config.toml
n_layer = 9
d_model = 96
n_experts = 192
experts_per_token = 4
d_expert = 96
d_shared_expert = 0
activation = "elu"
moe_layers = [0, 1, 2, 3, 4, 5, 6, 7, 8]
router_score = "softmax"
normalize_top_k = true
routed_scale = 1.0
balance_loss = 0.000297
balance_bias = true
router_z_loss = 0.001
init_std_router = 0.0109
lr_router = 0.00101
vocab_size = 1160
norm = "rmsnorm"
norm_eps = 1e-06
tie_embeddings = true
optimizer = "adamw"
lr = 0.00478
beta1 = 0.9
beta2 = 0.99
batch_tokens = 131072
seq_len = 768
train_tokens = 733600000
steps = 5597
dataset = "wikipedia_en"
Below are experts of layer 3 (counted from 0) of a mixture-of-experts language model. Rows are named router (the router's row for the expert), up (a neuron's input weights, with its number) and show model dimensions 0-95. Each number is 128 + 32 x the weight over its row's rms, rounded and kept within 0 to 255. Numbers have three digits each.
After each expert's rows: "gets" lists some tokens that make up at least twice as much of what it gets as of all text; "comes after" lists some tokens at least twice as common just before its tokens as in all text. This comes from a sample of Wikipedia text that the model never trained on. Tokens count by the router's weight.

# expert 184
router:139102144037134132083139123126060082119150106087143165107151111114148067201059109152130115155096097141121120159179107158089076148157116132137094098129098134152118093109147182135172146162095099116116116091074148117153104146091135083124106129221088095088110141077173135146138144157142147100
up0:136101121111215114074109116163161073142164103192138120127095133106137153118046066106140148165147114151146090124132139133098182140116108145082111179103149188153106191134149087129148163196095120109143169083150099109128157161119122121112152099179146078081079140131107128163081157141168120143
up1:167122140075137179126116130157082134154192142139104147199116133095145115108113150135093109088103078092097115158114127177173143146123146132059074087117134117165162103105110160117122139088125177106103119110212170173117113118142076092098130090063059133130089110125148092171154095111066112111
up2:138135190137138124177156102148101083179141081134100154150143093117120137161137145105101161161102122090123143138132130191093144167135186116088087069076115097129122065138127127171098175148066144029159126167099107150138120144131115036097119148188159114092140115096127138120113133135190136116
up3:081173107093113144106150109133083108135089126141115093109078134164183134123091069126137177145159120159154106118128162093140117168176124135148118132099135160134095168080140132120153188208052141132114168083137096137106117118145086113114155143181182076070065158088100130133068141149077143102
up4:121138078072132123076124119140132106110116092111109103080173122156108124167164124144106049164080132123107171143157120118151148090138116127113054120183043158128103094115121121134128110116080111125114151130132182108151154049086150110102113147163135152170132094020145086154142108168130087111
up5:091091109129136155134136151093066148168136119069110154101139136116193109157101131166142134117160127151146164146190095112164103171097167145060179092145089062143142085132171123126222172158165127081160108098145119094149112163089127075147180125103113117138148142140188101159109138118095148093
up6:100123171111161134093169129177110108121084070127186161094127090114117111151116129125115099092154130151128110147168114148159092133161168148063109098143102100094110121071125151187214132108122172171122093084084108113167143099035113085088093142173091109096096109095152139169091112134158151145
up7:074122191136150140082118154113126138106174163142112124144153166162123157180135160157083086114112125105150083088198156180063090170113151136146124131094081124184171152164224155155126119100146121125108130118132192123132152193166171107119120083110086131101084123121170118126122098123129164169
up8:174092051124126149089134109124104159160095110136173131078087158114161128098152162125167150140128133094129140188141133146115117146193143126095071077118179103157098119095135106139111109132040194139129186117109151116127080151105155131161092214179085144103107092115126121133145112085070105130
up9:138069094099174109077082151102061116118107144112140104088076103130146180177136116114111113119124084143124105138193156140181109141092163110125069077142130061129108170142147150102187162151096129132109101087135119111147133092090146057105111167167091075096097100114110108138150078174144078122
up10:114177039077094125140124107101146105177122176181108163105143084154150103115093155160096148112166138085122147166177171152169111161098139114138153093106157159175150105135132152142173113128086131098137106177171162104119088152085146159102140158087122085180089132048147124209115114151125132135
up11:100148155140165159093149140112161151099160105141094129139167138106101105205087100160131047177054113136164125133108100211098077080143142143107112137154090130111139120081172122108136120108143142121090134088068123038109131195146122096141171110128128116077149093097142143149119172149128117086
up12:130068119141099123123096053096136127137131093122097182117136050143178144178119131155147110120125162136150163127146171128111088088121117130057103097147111097115092153165178193094137129050063098143124120131135186075148161129092144131105184094128080067112136117091158156154092104130105109115
up13:106143120134105078177198148136112142130127109165107148124112150150117157159098140109142183117130140144146127120185157107147166127139156163100137134087070205131153120000122180150129169111176106118148099128152091146112098149125142140114133138114104006140121124115135134146101094128147138163
up14:185134095073149097105108093117161132110101110147129100102189101138139119126127057165109128094102069130166161143101163120174142115103112108169110070163121112169159146104151048134172166129133047146108134098119158118134141099146125138111137217102146153121128162103129027162117123128116079125
gets: "or", "an", "en", "ad", "le", "in"
comes after: " Col", " col", "c", " Ge", " sc", "ap"

# expert 106
router:145118132098187133099172102167107118188164061090177165135161075169167102160127075128118137133112097096163157154161092153098104136164159177110100103114087143170109101114147174098179166186094107090130146118083154112149125133105141084154121147117107107111091087124158113186085077171096092086
up0:128141136141067110152116069156177135119160095121123127088131142125123162200095141144137124124145110118134154142074104136156150103088108180065091133118148139039169091173104124142064074164111117138132132168176128079143104138106090125206128120125087049153135177098137127089065122117154141136
up1:165098129137199121140181118161121134113066105122088084074146139172099103143118132117096128130148075101123132134111157136121123126167158028131087087109088135151138157137156076116123176163099146066216183095134121128126154083104149138178073123110111098121092068132136131091112163157089114128
up2:179133107126153132112172152125180090063139161141155136136087136087134076080111126155129145150163208115120101104112115144107106139046117154148085121112123134149133068130113109074124107141072112123139098164169097156178119196139166087157037123103088079096154132140138188119104115158152142147
up3:155071161159106147116120114161102137139184114152081169134077146163132062133120160090090096113088155118140119139077127186163075121136168183137142115134147093098106112138115173176153047157134075142098117150126155051120123099132113111111111139094115149138084097133178095078091152083200123111
up4:127124150138176141145123079124188116098043070085165104104154136184207093133100065150155133162067153153129128133173075132098128140115084139122104102114160135110162125185119063174103147102120108141154125116151126123131102152159177157168144137144153104121104128118152093071148061182157153127
up5:142118115104158131159221145151090140114085100078118112131124175159192158177120132147119123089111124147108097140133169093073197117119091128088119071120168115100097088162157187100068134150072129133109125101156149109162111130130128132093102103138040106105101090121104098144079121068146168143
up6:114099042100077148091131072185111140136151114121144146127107151079120089138071119156149097066159103163160145155098091167147142143134026168096083121128116158114060158102149144163076147129114127163088154104103159113119111123137153071165107083147118120115127134107181137070161123133145158161
up7:139114163139127162159175142135073114103145148106166143082111157105136184201150153139172090121161147191138093136109083182102113107134068072117130114139187150089127112189105215140069057163127119146114112113146176138132149102128103130161147110171167154117143114099124175113173095112141159155
up8:145094151106182132045115130191121126092115152159117124089139144208159085166118144142091128134091167123219166151126110175091149138116111108166155123152149145096116122133093167098152076156125106089022122123120086104141119117121141119117106094124176103154111178148129099092066125147160135152
up9:110078188121178137155161168113130139131062106165099117118136139153153116195111087103119097130096112118154161149121047108106153118126113157142080098120169108103074153080150082224159127132125145118073164151139096140116132085178125161062112142153128125094117115121145085074134184100137176147
up10:169125079149153134074078041137109138126130096117132098129122140110137136108130080153104129106177134149122160141155166069156157134167038196115151143151168142114088116177160145106151103203098121167054171113166116059162114141087124114088117128148132151139155132106144143114127071172128161130
up11:070127074124124104145066071166158110116154103091145086147143152133087111128137060160118105116108126148124033114181138179130067142107159175107097138112158151142144168134105103046206130144147122099156111134124100123140118133133167120183126098123111149116111167149124180115074142055140114101
up12:180094072147189127117174054113130119081134124157105150110162169160126045132111105121102161091158149110169137136108124145134198128122133147149136119097114154120141092149104170028125083154033115120122087100128096129106125140102129108166101148107142071119095138145124103148091065093149141127
up13:083137102078144111116152186138152125146115131066131124145146155190135137137122104140153098144173068138179076136131091187177143155121102147083110069091116122089087172145129137121072209082158132166186144169132076127124143158105180146117136121157140111107115094113112136123182075086152184135
up14:147086121120098206114114133143122072082137129116164141105121149139119112176125120175093119068167155106131098169157122150090136191107061140096106074096116132075129111149176162137157151102100099127092136125119145103180077129078149137118075067170102063119114152082168128103110157059161107147
gets: " c", " p", " m", " b", " w", " l"
comes after: " the", " a", " and", " was", ",", " to"

# expert 23
router:133129149080121165133156121122110115151177126099155155101117125172120103177121104137094124118123141122198130127155128162090130150206129188082100069091071150138129115129159160103154125106085090100117110125078186108150108161078170099136081102153085082128049095128187085123118080176105091150
up0:168098097100101182108097129109098173161122115114165207152135118082172146120114141142165139109131139111120163120088070167129128121163140138117061199099123240155140106075110169104135096132126115159153087133211134124133127172050121102112118132140148083157104133136165143114138090140145106106
up1:072071123088114178087112146156127108090125149133145098093162139163126165077095081098139092082134158157113123126142111104061130159135173106096147156142074164082123175124137108129114122111164097092178134067116188150180157133082131099202123093100129173125139134132160161146125156102100209152
up2:112116148168128137097162121147090090117148124138145105073083126102172194146121082130176116100070121158153088114186074106101098119126086155164163130101106205133154126141186153140203134118142088143086121144157100179165105103132170063130117111133126107136118122184159156130047120141135152181
up3:121118132124135143118138138080189128168140096148174159148125119156125146151103080132168134109053128108188102150138126135140142142135055133160158074137107185152043181141135127140159116185156130114157125132144137083084133112122079107138099114151200088110080135146160196126136102135208068143
up4:085142136106108153139120145170145082189148137118081125103138153116134088136138127109102096073148101099135102109130127108095088159178068168162097090102160193112135136147157174136102099119142137126064138102110076097123055108100085139162149180109096121102136095124131140126105025173163052138
up5:180155156112170083128131111129153085128196090125161135152160127183130138096159097121100107158117175123112079159164124154155141106137114064084100087148138146143107129128109167079138125149116141052158097095097147112136133079144253127115108127111100148128166162106204166116098099108170131147
up6:150173138067130152115053097129107042119093131104144141088141104082124134225150130096162128081131134114121086129143143116061081129117108112135059086163087130154101128114139169144145160126119091158140158154075179167148078123133183122134089144179159133135109144091149160152132105131154077157
up7:100140158137175139098161125123139112105142115095119196118123125146117135152181140130192052081110134109159090142157120144124107110135107194178121125101091187111087104137168167118147138143119115181152044166188136132097160123051134090139066159110094097173154119099145189140155112101128100098
up8:151142129136156120156193160137117160129198100131061119107196138140134093081103142132130071100104137115184146155114151125174106105217118135126078098126094150055103154153144144129130199151139128144141142070136092120134112148065112119199113140100120109144084087100114109177138070138167124110
up9:122150093163130116081147133167093105108132128111143118179165110190162181164145120084097123123106107113143120134116079151094066126121123106131144085111083103182087127068137212197129122099117142159117107143167184098144167145135132102196103090140150123135119172067146070167117137092121057139
up10:125105144101144180104060098099119114138093130098145106135104128140159204146138161128082142072102128072115157160108148162089139128148171111101177142111122126146106173120195104107124124172104078113158154126191140117133171148072175054165099095151107050125088107133140172101111093101123093081
up11:177170144097117137127160097159133143097168120105084152138185114053144130145101181186164064047137161076123098140129089196099150120129073212191091113133126155136132117123158151076139130126091129137136140068108159160164107128109110120148112142128128118136119079147142119138126133076194146118
up12:127186111105110096154126115189122113124087118128098105097152130143165099186099136133182132169105122130086171145172127146131120154139110142187136107142060100168167104110093052164149164121121137091121094085150111108207081138142188130101071120170162135139129168112154148179077185124128187110
up13:095098157148185124100160153164155173158150133168137125112146092115093112118114107151114131107123097132152141145153142219132132142133122139084076132102104106159186113049122112119135162121187072115059109118094109104102132133180128108165139132102077024127100141095126090120120131175157051115
up14:154123093085101131152197154154085094143109125096116111102124124157097113115137106173180166105171166133126148121132123137169103147171097153076146125124083205168075112101144144082094166118093150125067151102095139125158060103113136123163130108147143103143056052135135095092164071111173166154
gets: "g", "ep", "k", "ad", "av", "d"
comes after: " D", " d", "d", "D", "r", " R"

# expert 185
router:160089124100139158068142101149109063151144113103157172090151088183154105152136145136084101085103127083165136135132123152113124146168141154085096123034129139159115124139196169098203131133050110139085094149099135090164130177107127116140086108161091094078090077104138118138144113164121098147
up0:122130070135123141110134061114187157161163144151119145180114166129109155146125114127046076194070149138164118124142108102133122133097137067098118127116127155143148182128185197097122138157123115063137073117092151106147091153116115137216123128148160111099144111110108097177116107155078105072
up1:100126059060131202131156133102134107137109136107147218200124077153142135181142084125128117092183116103130112094127092170146097117126141192090148129108108204091116092128099193091131133161130109125166102115165086143169136170098113129122196093104142131126117171111154154143146138145140163120
up2:166104172157143155086128163122102148202131115118079135147095168143144101092134112113110119114087121157167103129135162083150133172092194089124118119171107141182116130130198150117131174143092089143143140105151150124169116155102126136091157126200137106092068149088139132221138066152132158056
up3:097120103116144155128135146144162083166123102101097206128152166107155160171146114099148121148146158120130134151137123099136132127153158146176145096115100161130079104116181149216099155185121158142134133123148166195152159087113188128210187146156132178044101108103164125181156115160139104147
up4:124156062104164177160125098175168122133113130071120078152136083095169142125124130165115148150167133151173113193136107156123098148067103082141096129152150160133140139149164082181111101139101101145118074084135127188114088125136128110169109132183177069126163161122152181143081167068159082132
up5:194153068119105133107145094109166095138179109139099126140209088147075168131082154130099124135118070181158169108136115110094141137127053110091152141125138124092079124115115082136161116168094114120092106125214125137157100146102120165145130093150181141117112108093115185184126091163068145149
up6:155090121110116146129115096078133164132156123142122187156136119111103074176120061137077162143140142118158097155121100172149086157131103143097158053121117146104173126125146202126127138144098082067123204108103089137128114172113073133208139138080114115136108112115160178112126095171066171112
up7:159112064074166095094132073090096097122156095107195111137085103103092100122112192118198121086158124089153150135135069105142151146161122139092052106151140069123076115105089185162194148146132144150141155109157130124103116126106091145150108107095106101133100105067149160144143117139139166083
up8:137103197088173137135120119113102104124157096126179141096144138132164096167153139141108143118105092170139114130177058162121152107138113174099141112113154157168106122207144121108165153112106113121111132152114047141125141220117144130172095159094182168052068156157140099113134119189164102147
up9:125113193125135154045130118102110143129127127119155148141111017094146165141144123126120151149098112082141138148172122125067080075144118082141139121089110132150126115157164109118172133081114095116051094157102181136144140105152140108174090088163073131114102151043155158182141114155111148105
up10:115171111108148130110108153101157096139155130116155194101142075201151188100110116160175085061150144126121118113156116143101079115076133094181059120083106139170144043136100155073116100130108158116138172110117152153157119093153127115121107108145078092073117166161096126103108135112186172131
up11:103113174118137139121127105145096176189200129117133091102081129170125164102165049113115074114100128121103088121200088123129149114120125159115171135102104118095136168145167121119132122174154132141094106077056163071112061196182136089147123132138154195117140094126124095085106146137120093113
up12:157151160094134192042080096161105112094133144086167086151108132146128146146131135139048138095144153108198074151134118124151093136138097169083092073108162128173164155111174183125167135103170116119116202150146128111114103147130092106099071140131100109122136113137122149169116090168137057125
up13:095083072195137116114157080159156084115127109142156100101067157067146144132155109107114112122181128120132104162115122141125094128120190085098088125146146175120149112125152129068110189183059098111160087105111077110151143218110126127160074083126069099136170100144128142156132137136134162141
up14:123108084095113165168204148120142113126089152059101074166077079125144138113142126134140101158153124098089175196149079144146137125176134081179127131120100078112150106141103168149118102136168131114096079142094198125161115175099131092146101187158045134162093116129127156158141116095154152144
gets: "e", "l", "u", "o", "ra", "re"
comes after: " B", " G", " g", "G", "B", " K"

# expert 113
router:104094128077187146109163123154110093188120079118154153093116086180158120142126099133126119114101106080145176161156092162103073140159150154114113093071099112177092110108139131120164144158069118105154137103089174105129124155097139075174109150145074091079138084107146083150092072186096103080
up0:141074145103164156136083154174139073104104139086169168112121101109203152139162130147151111144110088155127089163122140119118138236089086098117138130136122146078127107176110105089145146105152110128110136174108153079165114130079180155140105132221123132122142178092152153175177149106163120155
up1:134124035115091115108048125118098113081133134099186140167139162059138112138074148151128125118135158183155095173123159183103102107127098134119153130191164110087129096119132162147098121148163121117098122135124123118159143117104096105188141155163116194197144093077184134158178116165142166132
up2:130134077132129110127133169176143084190131201131152151193165175076138139142134122136180120142173173156111118116129095149143141098122070194141181159117114173145122092073095180089173122172157145098137076133131172137150150168110076102193124060143121125108129100121138125174117110112154164140
up3:108110128147078127105106130138075120163109178126125136101136156126069077142125143145072097052128156108120121138099137101063075117161187128079114111151158163138126166135194145126169103153160115089117109102104109142134158067099113102177137165130113169166103034137179147124107119188070141118
up4:098139179066143135094104104158159109097176116139114182133090152122110090194129150130137110113119146122102149117111118111190166167101094126075140097152136100141111156202132140100105206181117104107133107121168152183146111121075126122065161081176194144160111125137163120168100126145194080134
up5:103123104086170139150126166148118089126095117155097073122124121136176095137135147086144104159095065114112124115157124107149139110118139145159102145058119148137078101079126082148140169165078133133123167135050186167184085134089079103022125125142130177104086119113134062171111117138146131102
up6:133112177094119120170150103213157084141113131134136109076068111147131119146160138091112141134169140130130148141172092149129122114029132109135111074105159138126105126143157087157104168113136122146094203103181161123129119126163168082060075066138162173125101124130177098138063127161140091115
up7:146117221133073139134187102154171125073153101123092140082129121170123131161155091146128160104138120121139154121129188244101150130161152092118088130109160123165149137103111159099096093084102135116145102142109094150111103181116142133164094096159112111112132200132141127066100154059139095141
up8:153134135088098131132141111134152135123116182085205066120125143161202092133161197155131129167182139058141128113127118108178132110177104084111143144059124093102128165172194160113106131153106139131146137188084137184120138122155106121192082179140166124085109115143130183140147153115143122124
up9:077064122108187188143119126074122157075116053120108161109120125116135127144096082122125121120077071072077125147141080124143174147114147147118049144100114122166201141134149137147137103105128124094133120130134118138120092149047143147142165075121073107127148085133118168066104084123125082115
up10:128157057104124127134124172221127118172112095159088180179181099107143102092064068108076134153118097125122168152132079125104142122164118156130149142144147106155107121103122150177138192128157084111120134160150213170157135142127116099103122124124059157103085090116136112134065121153091130105
up11:096129162131169106148088074069123144163209082103070136167209069134103109142110101114132111093122202125116089150128101122066164137112154154090131087125109116150165112135117163135129141120156131125113111106053142114110094161091114139103136128127063142126122037114139135127084107195143123120
up12:144029142129160152102181136116145179129126156175162103144141139095139134102152083137134141121108097083113167148131125141074200121110136108157133120157126139157152117105086167091140091163135149204114082092103015156131142177090122101179100115102126093103139192111115163092137145120105153132
up13:154153086116114133131145139127148105113131137121097102123128087171111097133092161115073085117059167122164103204129129091083177124170142108128202128108116111104138114196170139147113127083213091148112213134087162108140132120156111122106104144105108193132074060117143095133163126160090118115
up14:159120074087142123116082103163051134091174138052150131094172189124136092129109114135135155112133148143142142135129140199115101127108117109081119102108095130089126087101111172157144111067126110128117089170104116119122133142101100171172101110200192111145110129106185071149121132136220164127
gets: " f", " b", " m", " r", " t", " st"
comes after: " the", " a", " and", " to", " was", "ing"

# expert 135
router:162100109103169116106132118161099053132158131120155190129139084127150117193103078169121136117145062069140137160152103165127120195115142153110080111065104166133094116108124178113124159145071094098099111130125172134187102172115108111139089061131076089102104131086152142097122092133139067124
up0:168115084119125122084096097072146088124149149142188155113123211165178112128133127106134110080135187107107118140139097102141076065137163128114136125131179143110109132167181167036167132147145124091071093100101094120141149152163148113157171173154105137081125104124151178097146106127078183109
up1:110052171073115136100100121160116113126105124116148165145164115183124149144108150089152148032167115131141170138186119144130134133151136137118140137086141152084144020143100170174136171156123181114142102096145086099125160161059190081131093113129121181100163139142159137119149128159132147155
up2:137137106134137102154098115142148101150107090149130096102176110158116092100164064106125126084217098072102173118137100154132105089126152160132141087108098104163088086106121129087123144129065097126110149089156142148255097125098135092124079101104097126152086109173117153148114114144152099192
up3:108105124150195153118122146157168093115092136122118116144126066161125130064218105134118159074170094129164120121125066135069130105119128128093070109172117123051146128134119160177156102118130131154093131143059126109109064128161152094147137146133114077133145111126094069114113122134078055090
up4:189139094153165139082135158056104140123111108128141083100159087180150119095119035122151125118145085089108138133162109131120084152128165076148102143131104112122064161129136090092114113148155132126085119108045132149119087117150220100126104134125169122105141126094123129082087097131070078088
up5:118120105122142116082105124113120185161139144053135124119131179165168154155077167132143122086123069150122089130179163091112084155120112158132133130114074146162086120063168160129136172118154082157122096137108091133172122143108142147121164176154114093153106112086183109177160149165109186031
up6:124093055076166147045125136119114086142151129066159172105150079127098103148127128109151112151131082126092167107114131148123150135102119128148085098118095052175072090148131131105137132146073117056116136141113160152172095103108125074148147123150109160163118128036107143136164116134201107116
up7:176105111147118114084091075123140171137139083112163143091091206154105100138053092148154144124103117145120137151130076061145120141101146178111087097161157142071132140130165099069139141136174128168134173103143136089177145152124112146141159177127142126181138074153161123133147125156024116146
up8:163144095187118118048192131255027092098121154124138125121112112130103088089102124085117116138103153137147123092114106165093093116142133143115086144108135105185104109114137158123120156076099122122111135127114126150192115122134141103140058132144143130124127074099134110135098135111159111164
up9:094135186107095163118082113088143128116065118045158089111135163122116154186187110147145076111092161122139116108164135079076141133206138190136167129145163087159133065105162081140127106161166106126087087064156143115147114134130109107141165106115115127120101113126103110157078161095147087157
up10:125097078094145163068097158135126116154167106137099102120186168134166147122083012096165118152082166104151097149085122145142147136140148092121074129183188104122117131113117145108085103155168099200090099099130172121113123135106139109130102144159099130166122092111160135106169044155105117119
up11:138134136044167143173078128134164126142131104123146151113135084125212135189094127120120150064108083079113123114117089137106093172130141148168147136115124160169137065114126083166083191090160149113138105060129149134100104097122100149142123166112170171109101168117136043160116130119086167143
up12:120123101125159132108140117142131102055125104096134148110138089106135134113118123164124116093105151108161199104129088203157160160124130149149132124138083106191143039061098086116129060149175083080108105068144179107156119163163179090143143133110093076110148148105074154110116110090141140090
up13:095143133190148147116151075135076055109142131127158140148117150136097112074126112178154111128116103101137231181128144187118119149175128119085130147178131096108129157126121174118129119134213108136119131078143083100134164135091116143203179138107085153088095109106104153131061155101143136154
up14:114102110090151106121130138155113105143159128105159124148131136158073074174116126226116109132196092124124150159102120192145116125174104126130114137070141166126063071070132150102109183182096142098140132150102123132148106092120156147169142076127148126162173113118103131116088079134159105227
gets: "e", "h", "i", "an", "u", "a"
comes after: "an", "h", "k", "z", "ak", "uk"

# expert 138
router:131047163098126161087139100172100085139147129083165143113124111180138071143157124164065094091111094138122126147167113142084095131128152172114123104083114152132102104125202144135194165126082081134093164138112117101149085113107119098172085113165084110097119083106177132208088123160117158136
up2:152096107131240077185182166151061095187172113100100136150130116102140114104130118052106109082104183110148136129107140153098108171128103145158145069112120066105114137114158106104198110161150121138123100082138110171095134133136177122132128097134131106086066071126142142136124146127146148128
up3:195107141088106149142156130155113154197165087087103146161154136078106115128106078123193138108114132129140133164069119142041113139134092171144153155098129207163128080067128145129087140121139096113163176117143163127136072160045161124161130089154105129157119124096142129077176149134129139122
up4:124095141118148123128156127128113084136114148147179153145068089126134149144125097127103156121106126119101139108089035101146124093133150212097112084090130127143091109104156113118091108139047093112136117113106115183147113123154142108108136207169107091082111022096096107152100186075139154143
up5:132141123144120184086152161121079128165143091096153096148125142138129154130163159157080076086077105127134115126108138162090132155152156106126063083204162131129088153156113215148139142098086116121098098083066152150119150127084137086153089089145128092134147095103101084062154069111117104075
up6:141099121149126121143157096122150072147176102114089127119152122196143167119132093143173080138092090102176093124107167163166142124105127204064067101138117189136119090128143102090138202137078095124202153107123139139164047106154103084093156087128092140102138118112090096129138173125140122117
up7:102085132113119136098168128154138125104125120105127192156136127145105104107120144152115213137147045180161124101120118102095197167144141136156120171126106148105096148103129200147174128103030107127090186104116163088127126132110102149143107114153079126166072090094207108131105096104116154148
up8:106078120091143126124187077146134118163146141129132139129122086233126187142122088180194154104130135138174115157109124152125133132125098151075066072053118171097149145080202128067130145123091154132158108140141153167130085113152172098155118118160132122132152096123089151115075136144084117123
up9:177137094082101103118125097165083133153138117108179138124182075103140166176138117143138097179122125170130182117128093153164069121112132179102117148109079117099115076159180161060088092175151132153127117107101094137147143111165157064142164077124102151138122123148142159106041063109107154115
up10:101092114083161127114188164169111162120147163112152101104174125125142062141122111157162120113141164082126110191145093085151139115181068129182109132103096105094104152162140147102165095152179136123140109155185106118120147146128147036170132167116093076152132050104126112065086127098149119107
up11:117130110118116135127158092169143152156126117086156114147150111190096066123121145150101093091178135130125083163090109110066076188140104137189111122141133196127107180130140115096132114120109153089065107127081112089217138132107195140151102140104118175126124121091119114168085091131038123123
up12:138149123146139108101162110126125106094186117187110115085112126098169106165089137198153119164181181139148154135108095252095182104104138084152129118099163102091119149078135129102144078132126100135084132105138186150134137142120113150135114118127136107136069188126136098194146124141051117134
up13:142106145114128131106154139162086158140155113051168139113098122173087146085095131100126171150170087172171142119141131089115163110181179141121113122079124113120131133126149127133115107111097056148054163064108191147111129144106193114157066077194148084115095109084174156107134086124140143140
up14:138143130124104116163146116133126083160143115168114146192145150213118081101100128137130084200237136114131137122132130145071122115124091205118080058084100132099099169075162117107168096085109105087154134108127125154151090145114128116166146120113057179144106135120159138120119124147139166105
up15:156106151115142112097089148097113112101188126148089177111199098132138109172079120117124171070177108131138115135152166178113138086101102220162126069126100128107121138076111117124128075137120100066138125122121162142149066139134100136100104076133039116148043141133144147119157104137109123098
up16:176116109085170147096152110106099100212134135145121129097116149117171157117119088094051063081108160101198135192166068174101159119152138093169109092093139115162155141151148137091140145151158139119106136118191105100090143130100089147192131168119109175123142126101133130131100104171121121190
gets: "ort", " |", "ep", "or", "ev", "res"
comes after: " P", " F", "F", " D", " E", " R"

# expert 152
router:197127140032171182132115084128113075164148108086124163108166071151153096145133090147132131083113103085140127145138113159106099124119105170166112079052080130138103108090155134091132147178116115061092164125100154134152118179073142108183113121139107083104091138109134083153091128148094140147
up0:119122099095079127149121141098121112179137149133148155122091140070089098166123112156133137132134163134157139152102052136153152128143112162156095087139147119138102052145135072098132202206088091062131108142168171131176109108138124075153064096115123117142093146108127072132084092085089102183
up1:183159137111123090105165153156114131148115100086150169084107078113128086113081121177130162124084117154089164114097087134117120150143140130143144149090136116155092134168101111109140086085108084128113089101181200108116121202131170190124016082160088123107098110095114095169106137118165112133
up2:106154101090114197095131101168137070120098092105069113101193094135115117121108088123144147102095087147141145117147125098046133164157153107153099101113112122121071129116171113103124133157132192115086185154066147132136101133162162127196106192118118182112136158128110072170133138191153093134
up3:151123107078114143110177064132105120057135117134166154063175176135126088089102050126118109086124150116181112123133082131152080109162135108149149117094082106152123110131105168138146151187103107110064135095163092114171073173149163165096146142143117105104050175133102172160117103105114127148
up4:162129125105076107136077089143161110078115101134169126060148126142119077119162045154064160112207079158154111106121115157130084094111139087143144127120116103142124163135129133129150125194087129108126084085139137117138111132077115108131051121149129127110125107114130158131093013122178111139
up5:144157129047109099119144126134121082080118100043197150164158166174121131157108161169129196109157146145113136156133114141114048095130128163101097097119094127138103094097133092132171164170129109108105088102124144113150110122134209073103056095137114121084109154133118122162186138144093150128
up6:109091115152170157066093095063103150174125131151129093127136106123091131150123132145126092140075031080089154104123100112106134188176093083103117137117104151152137121093149092134136210155134139187140138113146151077113141135114188135160151084133122180138079071171136154171093142163150131100
up7:072125127159149152124129131165135108117087150148070148103136052089121149114143037163100139096116113087090135152068148162170172158128109113085068150059072105186084145147128149137152131136084099108159093174128131142113142143064118113133105110151161108062121148078161147115116136110155074129
up8:044081113134094165114133052102126145130115100085155122122122118091178093163146146120059173144109152098144078131133111125143130100161153137138143094098143098104117078085148168122158195131108081089178091083176111082146137085118101105104147122160074063115127125120141143132127042145086112118
up9:143124135063100164127151139141103071112102150085162120097098107172149095118162143123109128109120161163117142138163079096121086133092144119147149107104097118119103038069101167105155169170107071094093072134127159137142121111150185092144110129120119148096113150071109056151152126192081112209
up10:148137089145218163117148122163143096179152103128077132154106148085120095146124106112107176116146061114113104155181113160102117153159126184164106094084124127109094106122146132119159119162114147082164163104183109051112088191154126088102145106068065067110156142088107121156108143161099122109
up11:164073167153116127110118166144131170082113116117142163062130111111129093123115042127115108117113143139154169090099116151162185160100162122163062161175100170130144151167131164105087204131111149103153098139122150116172123133072119125113157156152066121137122128123128142187036130139157062132
up12:152096085100112096111093098159137084124183076086113176107142121166096180129117102105041094066112135153139107147103055172157129127099134128133069159158102172103088133120107149073087172113114112083095103113132121124110069187050091158145091105111108114118134097107113138135156115111128090111
up13:115156161101136208125140186128129099167129072114138152125197099145131174164101130088095065057122128116122117125124119165134121082164150090106143131077108132154140165193167152073114095092082102099059137131050087134106146128134124115079138171149129150108120106147136148127152088138089166077
up14:161141129133217151153181116107112122100191115079139113107102162127146136115085147164152135134111086090142137152156118115121155137129084227106113174124095145137153153107159111089109109175168089083097118182143069047122114183141128087188161131123085078128123120160152164120110144149119167105
gets: " T", "ot", "ag", "ad", "ol", "od"
comes after: "i", " V", " v", " Can", "u", "o"